From a checkpoint of a small mixture-of-experts model trained on Wikipedia: 10 layers, 7169 steps.
Below are experts of layer 3 (counted from 0) of a mixture-of-experts language model. Rows are named router (the router's row for the expert), gate (a neuron's input weights, with its number), up (a neuron's input weights, with its number) and show model dimensions 0-255. Each number is 128 + 24 x the weight over its row's rms, rounded and kept within 0 to 255. Numbers have three digits each.
After each expert's rows: a language model's description of what the expert responds to; "gets" lists some tokens that make up at least twice as much of what it gets as of all text. This comes from a sample of Wikipedia text that the model never trained on. Tokens count by the router's weight.

# expert 14
router:134112131101185148125148125179111135112150125151126132153151133098113128098109131124113106114123140100105145150133125126139090139119120132143107107091133145138123113114112126133122114160174107151123094129159146122137144087126142118155161151129124079110110108096132083135123136147151122150098105101140143176175202129145153136109119105122109110135107108089118138121158133128085100150124120096147127099156145147086117104136155100123099116150099103140093096131125134107121058100153080119070106106155151178117135098057159106127095114156137130103139117111122106140113119143161163129125153165143137154148142133082089129107176080099144200119093110114131129147151145165131148114144127132151118115139142124103130142112105158109117105184147136165175115128101105132117159130111100
gate1:115114124078145122116140122149113098071152111135101104140101114154107096141138142174111098083118099168067171127161159144151132126115141156133120137116119169123138127118118135111121085153168143113159135084112135138103111082089108164133093112148136130112132132090108139139117136172139175178146102151128147142131122124100134141139101122108117091166128116133159126136118096150131137130117133139132110124171133136128102141095111107067150110112159102116071066137129102137138141110086123074112136134080121148141110108089100120120115158109129111117160167121107094145101129140149121138135097076108149118108050116104137088156118104131137149085120148153103090091106136096077145143142142134099126129133133113128156134159093122105154149137126096129163143135099113096129123156125125
up1:106136133101102127107133121134145125143128105160154101113127137112158127082115117148097128133164102169104149114144137099151159156106176132100124115109148126139175159142136105132106174123146095124121137109148133117134128159111116113107108156148112081102117133114094189161116179107069092149136135145139103097134192150192136139116127140162130097130134096144115168098136111144169126155140141099111134130182105099128088130101148141138115172115137104111149117152132095130159099139119159141119132120152093166144090110149141112128140128084154085142131137159076121122153128130086091156118116134127075131126120156118151084134163127128109127157090143128097140112135128166120124082186131155120124125133155143095128163174154119155129141123146151148115122155111097099111094165144100
gate2:115102133124126161108127073152132131105135121151105098121109107066119109125136133135151119144147120122120133149142138113130117154147038112112150118143144063140098145106109125103110092127119160110127116134125089104150093089110105128116158141089156209156108095106063118153103108149141143111118126109143133138129166113163115125097138142160121110134132122123122105107157153164113104168153132116089124113170146137160148098144106128076067113128126121103130115122148120126144163141098077113139124125142125106133127137134142116131110120144031150121112158087137117142156168142141137145122103119143121113175140134126125146106136134122129162134104132143194102129138170157153128131167123116152119134133139154085121124135132106112144110162133124180094088103119155106106116122158134
up2:113151182103111157086100086132146125114134158141148135134110068134134129144149124128163114117157099130123128139121135087171119174163118109133096150128124074171129132119122110108151082160140133134099120131083079122137103104136147130116154129126119122185131110081125104146141130135139131104102136123153142161116154130137109140099107145139113137105113143073115138138163106135133135143136139135153194095179108147166123135142106160130109120118132145083085116121099106133150142136098146088173123127140120126126130145093130103160142110181099102126154168121123130164118157129147114106157089155144137147156157144072123148141095151113149131127121154191132105123131102122166133130162140145154143123105110071113112136118163092145174084164120103171078126158147111137131164130128138
gate3:134147128132135095116126111102086160149118137151158136147114134140176121133127159144121128088132143104122133197127094159142138170124114144119124142157123123113115174152123105120130172099119131121106117129115146157102131146105132137127130171153101156143143132103137092171131129152068141127143104119135175173113169155137124132156145110133126141145122138093132133131148094118074107116202094163148161118117137113059147132066150150167172091109132152153129136088180117151132144094156106138108163148129109096155119145116137131143125153144144142092120105103166103140147174158124157160147126165116122129141137085109138117140127151131127151136129087124128172151125096182099128138098105155151127102131190142153118139139142109133150110109101158133154153078127142117159138103107115
up3:111146139141172097089125158122146106197150131147137171188146145116122106163176114166135163106105132119134164135125137143121144140133159124135127121122138123161127178072165115116138136101133074139098152134146150142126158138104170147121128155141101131140142142122186134135072130086109121140158095128127165136135158147164155146134082089124141152139155123119075148104131127105088116159130095116144113123138135138092141156091132147088152115141125146128128125097150134126145135109103130097147170149160064103153156135108108113132121112128098156093135116098141151150147117149135132137144146173105167175135136119112139115136156121092149148163115126118156181130145127165123109138099165111111131095112187150131137133151158091140124115110131148113181173132130104151143138115119094
gate4:123120113149103100117116095125139117141115086135067138179158127139098139093094143111121193132112128123119149113119112113108133111129109166121121117110127148119129112091097109122152146114099147127118091134130143139136162123107115112121126111086126170103140163166108130132076153155124168129116151078086121095085124127131120128148131102088116151117073097156099101116153109119144149179197127121130118142108132112153100137165113160120114136114150122121148144111066146148141151177105139128115098111127142139151075111152159093137108083139112115120108124156119148143165171133125146168109133168157140097154178142166129108116141128110136164122166108157128143188120140127090136103142130101091126078088151153137154126165161115136152095163151115134129163125123103118121116131128127
up4:142129118114122117121138165154125178110113136116102147111151126143142112154168082135175111162154104130118123115112104092145162150153157125154119146153112151125137202170112157110070116166111124146107126155117091141130102113147109156124119130154148128145124090108114114126149127084126106156131163126125127127131145158138176101109122152129163157148161136130143159126166134104080112126098134143118100136149113160140167106078160149099153129173131115159094142179193111065136107150070117116148149176134079138115111161142111088129126113084118131121139140079159108093098099116129090094137139085132117144110116123129170141152123156144143104126136132120138116121105139129116146125119142163154135145124125126122143167123093126146154177108101143112107093116114137110172151136119095
It responds to: Adjective and verb endings
gets: "ing", " in", "ed", "ated", "ic", "ian"

# expert 21
router:083148140114189160156115131153120145110091103144137108128181118097096149138153126105148145113133135081147109144172165111138116146082147128130082143121193127137150125131114146113142072107152110157088083145134123143119109098093131140137116130163102124152098130104157095125154113137112108132101101095112137158119130117152143170101164129118153110101082103114134126097102121150124133121133116048144125110152148096095126132096176110144132122169117127088137125101146120101124084091138125105126145117143124129126144092118154106128068131135142107085118159145134135107151094125167120106100138131122093141107111138093106125145166084128153152122114120116147092181168136119118162103153105153133127149125120125119117137167124113112167141145133159157195123087120125114126158126122102
gate1:114094158152085144148140140119122123082097111157115108132127145162076115111126129110138156074096122113115137163158138175143144150169139137087119147155100078151148109118137132131141084147124150132136123121099104162109143109130093134162131092151098130132149157100152155119132128125121122133145135136106163164102127123140143103152133126146106138097149161111089133150104134085153106120097149107127120183100132136146126135163104124099130106125137123132142147119137063122115125118091189117134126096120132130153104092137159118129086121140121126113152199088082132129103148138165115140088126142106160114109175112071122121127105143116081089097082167087123116141139144103145127127163080133129136154116125101127157107153113148105154158154134172141152158116105172125120161155163108
up1:127141113168133124180128122129158141084111100090173116126117122137108146141179163114103112087104101105131123118169086139134143154147122125137162134159085119114134089116096157131135147084109141132124115146101092109139112098102092135149073144132141134131132114166148128118116165141110139140143140097140110128150164048128150153146173152134135119106165160102136090149103124081109109117140150098104127162170116129143130129147122158115112139126126083107158100161158131087140146126140138133124143111112086097130135101123125118156125071128123130106076150134111141107128107162120052129097150124131120159102110106126108134123132160119148137116121149152118064074116117120127104088134124127139141120129087147152103153143092117099193121126144167096139133135080129124109114141166125
gate2:131134168179147127162116105168131090123169109142141135113158180114120107123150171112156089137146101140136068118113118116140121134109153151145138148144123123130122092139122111087112125126124086121109136164155116107103135117161152135139107106134125106143167087118148142174135092111172089120111137129102142124118137105152137114109133106146172095132113098115109121096168177139142130160146128110154118101151144163071138153131186135152120110139114143169137127112155140140105151143140127180133133091141095132136170159147145154096144107127146149118097127091154125144136153130098122171129148071135079143144114123096116158132137076158129140115103103120106062118145155143152114143142090134115090160143153134095132053072100128130103136110130145158138128141129129106122106133093141
up2:165138155152108119090144144143163105143151145117076114123159170139152098100123162173118131096103102138133086149112151168101121148149155131115148145115110181124121092136107097080115095120129135087112137177113105159111161150165128096152128147096127103155129100162195165134108068111147149112128143121095138121111129132133130143144197123119130082132132113122166136145130170138112097155168137137118099103144129143080126105126176118139098112122121166161122140134144141117117106117099128126134128099166086149152146124144098122155093130119167148119144098113139110133121123110152163150098145099139106151116156125139120135148137074157113155136144114135104111096132139180149159175103117122154099136162131118110179099104115160137092123127131110181111118112117131108115140135094149
gate3:081125207124129172160095161112085131131154126110146096152112136086142144148113139101133165145141129143091124106133143112145113144147101141133106161187141086099113141121079160086126177159132153105140127126159132118119114110106146149106119153084140141135136169112099118094133128145106126107129135126160119126130179156125115177104130129154164146177103150079113104168145095107102138160138128095112164142170169161158116115126117083155141146113094151131110128150166106132098130107128128145164118102120149191141165118144161116129098111154102148130112121103141150122148147133131078139132141148135159140099134134125145158112099107129160153146156144111096161114143159115158111123130136141108163125131124098151100119088123098092134121160180163132120105155120107124108160129127143
up3:149123102116148127118145113132156119103100126162135133103084127149100118129133125129130148097103144159152137129138114137096121121103152171090160116053121134180143150137210122157161161127161083136143092101101090096120145161143110144103121156178138118089086078154169138156134139099114133164094144138104110093145145141100111143149102110113115090110152080179140133124142149127119150104105138135172099115119120113121133166164130135136137136161134128166136120132086132118176096114151099098101133134113156104135068149116127160151151195137135111164171117122122091125130163150117155154122090095137106093147123137131148114149139131116094112102127121142161140128121139182104123113117102124123110099121127146115140107164139164129144148112097102140167133140126140140146105128144130
gate4:151119070102164113104110134117127118100130147162098077122112119153110151144130129123136150163112102164145135147106091098083170166140154106128122113153145156151102116140136134167106156110100132161179151118113084101153124111142128141143118182112117147117135129145126129135158107089142153153158105115131149130104148125144088142105131146138097116125153097151125111082104136136119096116132123126149131115091097140087111171131114142102135068097128121151117127145164156156153149145100145116171156154144142143070113145150122148148090160140132100137133144150151151125172084146137113182154132083168113126157113141141139131113123132090128094127068073094142119100142152087114114173145142127134121150100154123110119136152116143127131132080081153150129117137150136195123121148139149
up4:126144173154091168170188148126096146132108104121186191141140140098135105109138128161159123111136136070111130105162175160147117131134083129109127131102094072086154097112107145126177125142136137127135073103116143163109129133103114124113100115131128128138141140097124123115141144154125108121080158127115129118153128114120146131147168104140143181126110141126117124155135100107132168166122126147112142143129130127121148114130111106152143172139137178125117123119100095116132118155142129152101119090132157105160137122098115092106157098129100155107151113108132114094115175123142109100094120164101146168110123080112112152123089165143130176087146172154122137157094121153117117122113143125136124088128121134128140105088157115112152116170154115089112154131095137094112182148122088
It responds to: Commas and conjunctions
gets: ",", " and", " to", ", and", " that", ")"

# expert 9
router:136124097115149149134129126158137136104144113169133160121162107115118103150104156104124129099110141118147134143128113136129126138172128134167113120117139129128115128118098117108089137153126105144112120148133187118129133099111152119103113140129149148072143124092150074142121167079156102171112089101135104164127129169171138138131131091121095108100100102117105106132135129155167132107136157067134120129164135183119119120136167114146112124119115123077105144132156147101127144129114120137117117147178131114087164128081165100146104124124134143113135102117074093132120096136145137085111143143145107096147129162081063144142132107122107178077142113131148141105166154142115172113108115143136117126162169119102125165114082070134140105107149151143125157156118116097158122148084084
gate1:110119091132131122153106105118101104139132153115123087140157158129094119119120107157096145110100156162096144117130127106114166112189091123150100122149132146134136133089116152171143108135117111140135120092155139118120114181147102109095122119142109134126099101106132155139119114116161180164132159093116157149135183109144120113147129140115148130115156137158121135156094124140123154116123102144197161114158101143106177132142144161163127113116138157082140163107156143126147130110143082140159146117154097119105116162157126092155092085171109125139142126105085133102134116140119084114118135163113106115096122124097123157089119128114128184128134126169147125107130128110177137118154126158174120114150098107080121175203122128136169116116160109120145128126066126112104136112097131
up1:115127158137162131147167154119132090097129147143144114099062104142114124146093119120140150115149136114123111138102127157113101150098130119117153140143119126147140140146133101104107150111149124172139136196139108108107176106134150142082131147122124156130107172134137101142125125144138114094119129153138171077112113187133149154115140155183141124126110087116120170132152103128114073137109119145112107142097114151113127092133099115146102153101085123137133124163077127097167116126137143125116067101075116142155114089097139133111124147114136139123143095097119115181134163156134163162144130082172108136078105095132122114122138113087141114133124122094139138140108165124111097100132138140106108102113144155188148109098154153076122113170124109097117116136103128147080105142130099
gate2:121124135161091124152128115132139108148176106137129123082156148163139163145127144126152126142092147162108148119135115102108161118125120135118127110142129163094170139121183137171131118130143113122121127125111138139128148135132119130063112126172096127141108115082142140159152078129120170125185150115131148147147082124113107146156125109116130077143140129124130108130116121115124120175086129108117128085137118171083150144159144109156060143143125166108133105130133119119133161141088105137053135106169105144119147129123097145119144102117132178157108087146146142157125127140137126085147117176144217114125111132154136127127113124131133173146166092101131149098166171100132101159090120118124129155142114112127120103155111157149104090136131127141158137137095136107165115149090115
up2:142081174086075108112138131115143150157140107122106134102136142129105115156111133104114166120124096056133132136123151132112136125121138168150163178131089138104103131105106142135134073134135142121155107128126140155158124138124176136127102116129146128135153118140162140131173150137137111134120140137085137081118126158132135145125166128153100148161099170107133137142125137137133097109119159100122122131122140093139103070112118119155149163165140103147087143126157100132134144107113148107106140122119127157168086108139114157131157152102134137115123137114189130123078121092111112162128151149136138088074112104135106130139137123090100112096148140146133171109169139156124130132115101123164080114123150118188144150163171138096135082179089109137109173094116144141153085115107160
gate3:119104152133149133149119147109114100083158115156142133119155141156093141181144135134109127108108144150140143124166123114123138109104107165166106125108135125095116128141157114143109133125143116103129119095106108078121137109109134142072148139165116109141138138127128100120111136083186099158160139131118112132148152132153121178124105120154098164133135123122140159097077129148141144139145143138121072159139140158120139124110123148139086131143138158111129104114112124097115132144145096149153162109144167127088148107051126095094135179149098171082133141125079117123134122133138106154163079128146133115138156075109086155116121143106172146092146117141114122114115133088159092116121179146136130182162131144083113133165155141111116168160168131087122147139110130150133117089079122
up3:117124104145112088136157137092150176161105118092102139101154167091163100113136086066135119141118126125097106135111160142118106137163159121095164158148132081142102119154103116112126096127188114122142109123136152151158101117146120119123144181149106171116136101153129164099136168097093124157135150154127134108115142095142154115141170085113135074139155147113140138156169121074134140121132142116111104094140144086103143114155126080110114116145154105136106151155139102156132127126159133074099122162108121164121152149140159110145130118116129085139104157146152133107162104098122120154111117133165119169138132133124112090121172166130095131133132172140129134152150087125130158167141098177147153100139110141173119128119121105161133155148102131152120086116113143103096123128130152
gate4:160125112101111146101121103133115116099149118131150110126146161101115106139146144121134151095135128149124159122154172120108128139159125157147143099147086097129105111077136122167139118127146117117126177139121156098136117143127158117150106152125121147086103136097131116120148136134150112131150112092119133178117146147125138147089108100157144137155099121105146162145150097122128110140147114093181136128140156155137123108102148122110117115105142092120130096137129142109148102144114137129129169110128092106106143130110163143108108100130107133091107123118089108089121127148170159055126114131097121067164129137130116221146110114146108152107100087104099080107137133133128138108103112131126112140161139105107112165127112192105075127160098100110153154173122164092128086136118051
up4:172132095098094118101097096104102115140083175108140126146127157094163130162154134128119200126116137099127136109136128127127145097140091167135153101136108090142107123097132120138117137129146101108087129140144155113125113191124170113147130145109129155119101131134137105133177133131126132164119144142113120114117111173164116127121125148127130098146120112145136125123145097100112174160160121124173147126147142156165158114109175106112159133111157118124139151150136165145104094149110099110101159098100072135137112117144138130103145090149102111112102101171105124110118154149164116081173124121129122108137146157167156175163116131160128139108139113102107104169121140144138100144173115086152107206158131112108142127110164136127133101127131115108147128154130072097135121079142096
It responds to: Infobox line endings
gets: "\n", "ia", ")", "°", "-", "ine"

# expert 12
router:110118107142147119145130156133146089100169098168122117134135123123107088130117149107126126107132105075118160130148151136150099142135115156120089113086152115122136152123118078143105148144099107168115121116145140074132164091145146118137155163143117095141131120090139089133109182106141090154100085146150155180124155171175148116137173144108110118131104114092102144144112144142147119123098138102112102099144168150111127082146164107129102117106116092118096150132148107099125119135117081115111115125136113131096134119119137139178108129125128142103159159127128113117139101142163112087126150174137104125112121168102093155100140106107123135124132101128131135137145142147131160135166101129178147071129131169132122152178123122130118127096152156172131148130069075088167134121082099
gate1:157149157094112123120137128128120140139187170141115127118194106146136089090095100122171155128085083175172122144159083121175140135153103119165101108120158120109170159137102140142144131137157148129093174135122136089102126150085105128122111117109108119127111150139106132149127125088128115139098128139128100134134099137168139077131143126136125106089135143158106160109133136122094128154149084163125154132085131141146121110127093139169146154109141141127108131109096161152127125143126131111124142159073145154138111124138126116115125133189093133166126142117133151142142097123121142108180134145110147127145134118122102165116136161116124112146092129187149121160124128173156167124153153164118125101165132094123103166115137099125139133133116182163152140118069099151136151095117170
up1:156169107110114106127132144106125128138142162136088141164190097086155086141131099131144147154110087125139152161119099132160171129126119113133097145150136139139160121145173178163135159125152137149116155153146119111114118127120155136124128131095160070154139173133154117156108066077139136133092155114103112112146102138128127108120130137106123124120159112152137144105131150125145113128116161141110134095133127109089101127121066133140139145116111170137125137111115111144145127153109137084119117136114125153160153151163091127134135159148163143190130163134147136136151160124104167129162155165129156125141122103108118162140114125093100114164117163133154091135167144167174171122143166158111102073153126090120137116084120084135151111109129161154133103139119176115116152089156113
gate2:114113100134126098129097167139107123148140122125126140160119128151117115167120123107161161171118103119148138147152105109130099143142109135196173147107120138144115153167156103125103127096111139135116125159158154147130110141142130123114127099113093145133129091177154156112152106097120074149115177155148141126117114146114126119106152175118113150144113151142152129096130119138152150103116100094104133108129181148127162132164164088133128113144138118147161170067111135128136159125103137127163099144173139111077104180121130147135135129124115117109165108123108133114143106110102131150125142130172146127127087113158125129102158106103106138108145106148174135137070147126114156124135126088123119112097157131143130107200125115141165194120144093116083147071152161130171164129159116
up2:160102117118129097120091175114170132127120167117098094145157181132155168121150174093141095162114110142134125136120107118114114112113140134179164160132131149099108119146135087144115158107099152154092091174153135105124120152131133093168106147102128199142118109128129168132173113077090147137178164149138125112112117130156144138107103173106119116150100120158134155144102168155117139107136094152166113099120141132128122154154108155121085091141159113155141122097139152119128147130127105122125148145146104125124131167111126108132150138129111099162101100152178115128114108133184117125120097111131092116131084136124172145158116132079114117152127141144138154132123100135109083104092135091139103105124147112103119115117135127188182136122101108141115123148142125145160109134163162
gate3:113113151137110179124138097127132147161103134129133131126147158102148146076125147109135150123136062132079111082124153176120119133120112113115103134114136117110163120143135135104142172119102108126145145128098114118152129121158117107144097155090117150138117175151157096155133168134147131165090141116105116074120113168126140115126131102108146095118139152135124171089137122139121086143125106124112119144123121060099128121184121130074085085141088104091115146165119098121112130078151121168124090115115102145132137107113104131136166111143138142097143157130128160118172129112107157138150151142156127121128111092117158081142121151115100121117125100115155163128155145131130136117133178115144138083108104162075152116107159095154123100156132141095086118110119201136125150165118133
up3:126110155103140113079128122121132119115165077104129121100121117170082117144141128125141125155148100132170143130124099134159093130117166107169124117133147118153112178117104125083149098119099135178133109103105102118115092146165084131128087128119141085116169113139116124121144141145146151137122149123130099194130093077145141137123161159125079102136125126154161113141098159140168185150119128096108154158114145128137123136141099140125123141118148123127150080117136147080160133127133133130133126119123096112148088147138128112167094112113101146118148157089162124111099111131136096136131100159099126152156144147163145125168100121160106097110109117077141125108166111139117106135156134110124081155119158088143141103092077154162128095112167131116113094156119085139172084119106128
gate4:128177086088160128104127152130162163091129098144112114137147125137094105170120149128135186091124132108106167100143126144139138130114125098073167099125118132167098150130124141105143198117130131097165144117159154072110147127128102102153140140082117120111090130134140123075117126132102115136110122161134177173142109160138133144113109139061131115110125084147122104117127134047113106118173092164102126107117108118109117157152172128125095133115128117122123158117114138123081118125121110146140097167139104143096125124126121139114136143112121127116109142154137125084099116138124084105128153129144102113144140118108120161115105095076061121122114108117143106130131117152130120136128117101137145121117108147120140074154103088110094137110117162129143130074102114154170101143122103
up4:147102159119146138101084111132094119153117186140133106116158168118169169105156129130097146133141140155140122158120174130143109134166109084192072154078133141098114123145122084134111082128147137116102133122107113160095143141151143147110122086157119144167147070146156155113144084124161112115120160083156097115107136105128132125122176136170117152144100108135105140164101159148102174117139092122150127121131133120112114140125090161162188112121115114135141084082134129118156162130111149142109160143150129122090134152104129084161096111138121080111152121150132151153116169156112095113155086126129127128108132130174135128114130139169176138124125132119128116132111123107117140110135131093129089106105133075120118150145093153144151118129127083108141148114138128125103139113148150
It responds to: Copulas and headings
gets: " is", " was", " =", " are", " is a", "=="

# expert 17
router:115115090131116162147137172160120110115077111176130109138117099101124114157084168090156138100109117112163146120135129154123117140140089157150126091114112162123148098110147082145090102115117114140106100121115143104145150089119155145129134190128088152109128151151139107160183159098094124136095101123136095153177148174140130128161168158079107106123113085120101112101142124163119108105121129130134122099096154146120102128112156086148090117113110125103104138131133167103108124109114139125099103141160145130105140103118141144183134093081143094133133112131135119104155111125136139082129128155110134090145124169106075089141074114106126098155111108096168111120163158135131154119132123154130135114075086143121177146138120102116143138122139141151145123120114139098151135108100114
gate1:157143156165131094151116133136138140106111121114135115102124139105117122117094140074094137123088097141175163134157093130130137101133120110136110129139132152190078152180109102083119120136124145092147131111135146096168094121072124093178112135135096127120124142171147110099123111108153119130130113172126126146077151107092118122163128122083083143148115118134135161101147096128158137093113130163101120099110125148121158157148146131157155157153091155201142145105111156129149128130123116111161124134112139139117163110141070098161145100111136098108117115113097126096154097173113136114121120152114139115149085082146098115089140148108121083118129137114158152136099136101189165135082133147149145118126128118146110094140119127093108081137126111118137143127111104104130115153149110
up1:121137148091142147132120126113113079127120072109153132171119117146105138094134127188132100147178158154092108098101152127080114158140150124125159103135132152089148141063156131149114100126114128145097136127122149162084174130156132137101148128141184135121153130091102134111136134144100124163120119122150118110136096128180128117102139123130168131107115135100068131109132130113141147133151108102112101177144126098120129126115100105147144065119156129077127161129121093118128095094146129171149130099101140098087121139151112124101096174157124102096127123133122168143128155124144127129139100143160149135119140143098162111125135157146129137172146155095141150094125100116103092119118117135096068104153150138084154152143121128170152146086109171100132144131175121147117120122137104
gate2:111149097167128103128150153113111110148127117126143113115180111116138154151135137126134129158133119122122125139173134141162128154131098127172086121115119151104129127174149125131134142153145076103090102146097166118163117107094111153186117113146092163136116151141174136138182086114113087138133134142123146122126091119108169094171119120116137136102138119157147145168156123164087062153163161112130099100117105139144127141122127110168133101125154108110143163155155112101128143167138136139132117083130134145152084123125121075062127168100096122124125122112115123165140112107127123149141170117159134140124158132119157141110082133134101169113123101140143147152107108126112154158097089125128115126080191125087121097061112136130103081131136120145126168124142108123113129142135114
up2:165110144131118137151133088144134155100213128129132165145101142172119142136173167133091143110088157137135131095137081115106131152135094159100124131111104108128113105085130156177115134161107133103161142118164129096105162094103138098108161119139128113108092087125174138129119114097138139143109132128111160172122099141153094097122126160188115138156105138136125130156084134098122111119122087135170091128111132156125126110075107136147100117160135156094132124133127107118162122104083091131099138133119159173111142172150155141138109096128121166105156139083102082129130134119099147133125164153144146137151090150144161105161146143148147129127108140151109160102133108108132142134106114150135139174157150113107145111170142149108117138118179079144117140144138148140142122143145097
gate3:160132134129108160106103164129128145125080166134134114145170102137117103106096158123086165094111128135104135135152164148172138155133184145126121117117113128115147199142123136144079127132111144140121173149095124104101114103113134129136122107158144173093139157149144092122159074119141135148086138081099104135138118146102103102117134126157143142103153155152184108090138163112133167099129168102140117149089133161126089128139121148136080124137147149103132130174133114114148115128175104107094129156137125153141175122141105125167127151109153152126157120134133146146083108118100102135127148139108117119097086179077115091109093111111163150118123163099110135156105110110125169123140110115133117160081104124144110132134182101091134099143129140116117120144115138094105130132114162
up3:141128136143144139138136095084087171122072110134099126092085106123135109118151140075126174111091097145153134154169151157150138156129158144124154078117126128123136151120133126103078123078136147147145150137108107091120159137127156152097182113136149102089147165170177088101154111097135135175134130102094099120145116132086126144118119119131135098127097147138143121103130142085153137125114147110127133148106081153161128096096114129117132088146115153139111137143100105135142153085142118105090135106138159161108104140154095119140116128146118178114133131163127140140146117133134109102068114085109199127139120150125127119113144132107146141160166147071116148155131175107105162096147177160111140148139102133101113132138150142147110131114129115109121137147175149107133100126142125
gate4:130140128178137123132145108161112108116158102117112177157155143144134144175126124111134152158078131100104106127107126149153141144139164098153175109142109107130110153110119118138114110109094142141145148113143145141084074157174121090112121153124096091114141128164088144109177151140119134125111149102112127080143088117105130130164096091106111140160080104122132124111111113123148128107177156122168115141099140139116111086128128140112084148162114128123164107132144125104066125105114140107103106124145160109146145125095137122140142170123148146150128145129151154146091087098118181102155121074144110089128148078112067092120130096126109150147131119155149147099108154178152135164158132091136099119155087104142147124122151097131131142115146118097153109096123111098139099120119141
up4:093113126141082095129156116145132107073132113141096138116116117131143115168073146059160105152100129116104138136088124084116125142120128136123138154104126124123134138134113117109109136113131158112143151138093144100080140148182103140134126143090118163102108180137120123150158136123142144124090095099138151112113092135114170143145107148155163125126107118130124122110143132147139091136091078105178155102111117159105127149108145113145112128128116114120163174130138112123153129149155095100104139122131152082129127164066144162145137111130157129122093156114149122115106086149125123132152103108114135118142147071176078113119097154199132113099141124154139148147145134122107110134156115124112088178134154090146111111191159095130125117076134152123135084118140113129133134137145169
It responds to: Early letters of names
gets: "ar", "h", "l", "k", "r", "y"

# expert 3
router:109135118099133156179116158144117086112120099119105112175132143097102136105093144109132091113105132115131100108166129164140101128124086141146107139076118136138130090158091145153103087122133083139098127125118150139072084105132140167166142111136141071128115111109114087156144118107107125167097128129102114151161123151133140179116146113138085096124156110099119102142087130159119110125121151116108103094117140131086153118115140139088117131152110109147081142141161127072112107095133139108077115142125179142116140113112164088125137108160149116155139123115128089135145144138153144110112149128120105144136095147097112161143113087100156154140099125082123158139183151144141126124130095127161123161159128150129184136154117107145140120151160132169152114120100140128184131154101152
gate1:116130105128167113135115107123109108152140120122148135155140123149118112157156200157138090086071125145164115177135125134138114102116092109122136154126141101104115108126140127098138088121077097116147110109123133143153136144141115111127081110155126116082138105121163144145145130111153143096111122136123107131149131158106120133117144102175107127102133086131106117146137159112151181123143145134136150101110134182135128149155103151096121133157130122147137136086127114091188158100176088137133161116069155107154128170066074119163195138142126163096155090137110134140124113114132107135168145146104127101146154152149125160170148104122105145128111110114139134133122114159155146102142139138161121146117126107099202124148135108161153160118132106096132108159146113130177139131136124
up1:118099093174095118115123104111133124102163133135117112103131117114071102134145116108114115138162098114154095125149069129108097102162131132130129126146187105053121127114099094179119129093106101115162112126136108148101140124116113150137107155103138161129138118089166136144162136085158135123122124111126147140099127100112115147122112150115115132115128107152080130136116161110154190106083061139098150114129167100155111161155165128118100150112103120137102145130109122088175111115108131137099088140147104126174146140141172175169138107144100120115187134139153121116159115126167080140078102110115152175105129112135123106144154139146146104128124104129113103097137128193150115143143112121147101142124158129163116121167135146135162127127106134109126107126117098140123136145118121
gate2:131121133109104123106130176127113128115114111102165112120121127103149127133158138111107133114144085118141155158142150077161109116112109128086124095084135132098095101106164134139129157148104078133107116106091140112171132151127141174122089158140115132119138137133131116088155122135122110102106115123151122180141100180131102099110145159099063176113141066121125118135115132152131157126116136148153130093108149124115122115129140144152160090100107105145124118077107157117145143134148104166128186125154071124108138163133101151128136103087147134098135111132094132160112131125111121124176149130121157120130127105114114146110100106168112110145119095167110117139112136124124159032092120094098133105138131109129147121134168121109144109088129163155086153106116158097153133113077142
up2:137121151112143170176181131110100174136095114111110115092111106136176104087121096136121125097146163164139137135131120137114104119099119072152203152133182120147107148124088140112154113095150121161133103115127151104112086126166126162144132158112154149106134149097158119126114111147118120140081143119130127159131158099090183127103174116124129124135135144162120116133160138095122098152106142116135173138157124118127100122113134142139143135121133141091109106148168126114124126133137156150107111146079132074120124183119131109096143135159151139097162097107110073098129131135134077107131117138132096147139132152117124147103129157093169118171144124137164089125120121089117133107135110119145108158169108148122119110139063104145083141149129117148093127176107106133155134149125134
gate3:122118146125079196134110128138113143122113143127086154147160121156109126135084148116146158117098131137103104159129150154140105101152097091152096159131132103140113134121178132154126104154107141157110115096157150114096106102138099152085149108127117120076149137152153115125144137096110119194121127145117098126138092130124117123147157112123140162138127115125163082111128178121102124149100193147129158131073106123185113123137107146164150090124170113129123089158104164136128155125151119130151097092117113141111097120141132143134111130134104143127136102161092148147100109126116154100155088103135083111128123130113121112149135111149138114182095077126136173130142114108127127158126103134153103154169096140131142133131074131105076088085128101163162110143135164142168132127119120
up3:175123104121147114114149143107139153116133134145139125108119131124075139104135094114132144167114137169160093101156164134132165113167127113147143154128111131132142144102175152144117120115115139160102123106161143100126145149191095154138168144124142114184140111113148141095141133087105102178162098120132155116090147194140138125140113118134094139102104134115139128138095154096138113138111156132135109147084090167153096153129103114089180123127117157147109205100091157112131106164110093164136140133137145112129103073172109126103098166132134103111151136151120177109130143160153132109076064108145120108147120094140166145127148114120149127144138117133122114144132086143160106089138125140126104143133102144127156143129104160159110161145124153111112143133125128149147097152108148
gate4:145162110134114129096113148097123120142112100095166125141110107128092132113130121155137164127124092132103120097104095137151139161116116130161116169144097114123135110134129131110091118138120119131130106126154135096116133106130106129142158115140151151153142105141145137115115073129141117139120152120165120148132091127110135097122105107130133097160074077133114132145084121096137114150133152174120125082118132190138104158121125112100123161136087094143099127173152131129129129115140102152146125110125163135150118043139121095109150162107153152075140140107089139116151085104133144169155096145100200104160102153124121113130131114130082133077137152181126084098161116151148137112100105135131139149117116141077136092162110123137071183088135148117135138107136133153141160097152128
up4:143114073118172105117125105151147169162132135119123105125132107103142133081095161181085177130146097147124122088103118133125152120116083111116063137118125134108094138104104139087109186150160104119142135158172147128170126143133113125127134095098084149148147106115144133191173097110117141112128114128121156133165128136135169164118118152139105146125111112154159146087140123107127117135171131094114116140172116119101124121087152133134122101117130118105102162165156155121135110083112150124121103105154139132096154082135088108093151136124152147143129122151130158154144120129109126122128141125110130108100084124130122125113147113135159093151124121114146072130094110165139109111136102104142168108154127129120170091127171113148165123085105142113109123105120159182140165101167142
It responds to: Definite article phrases
gets: " the", " of", " of the", " The", "'s", " in the"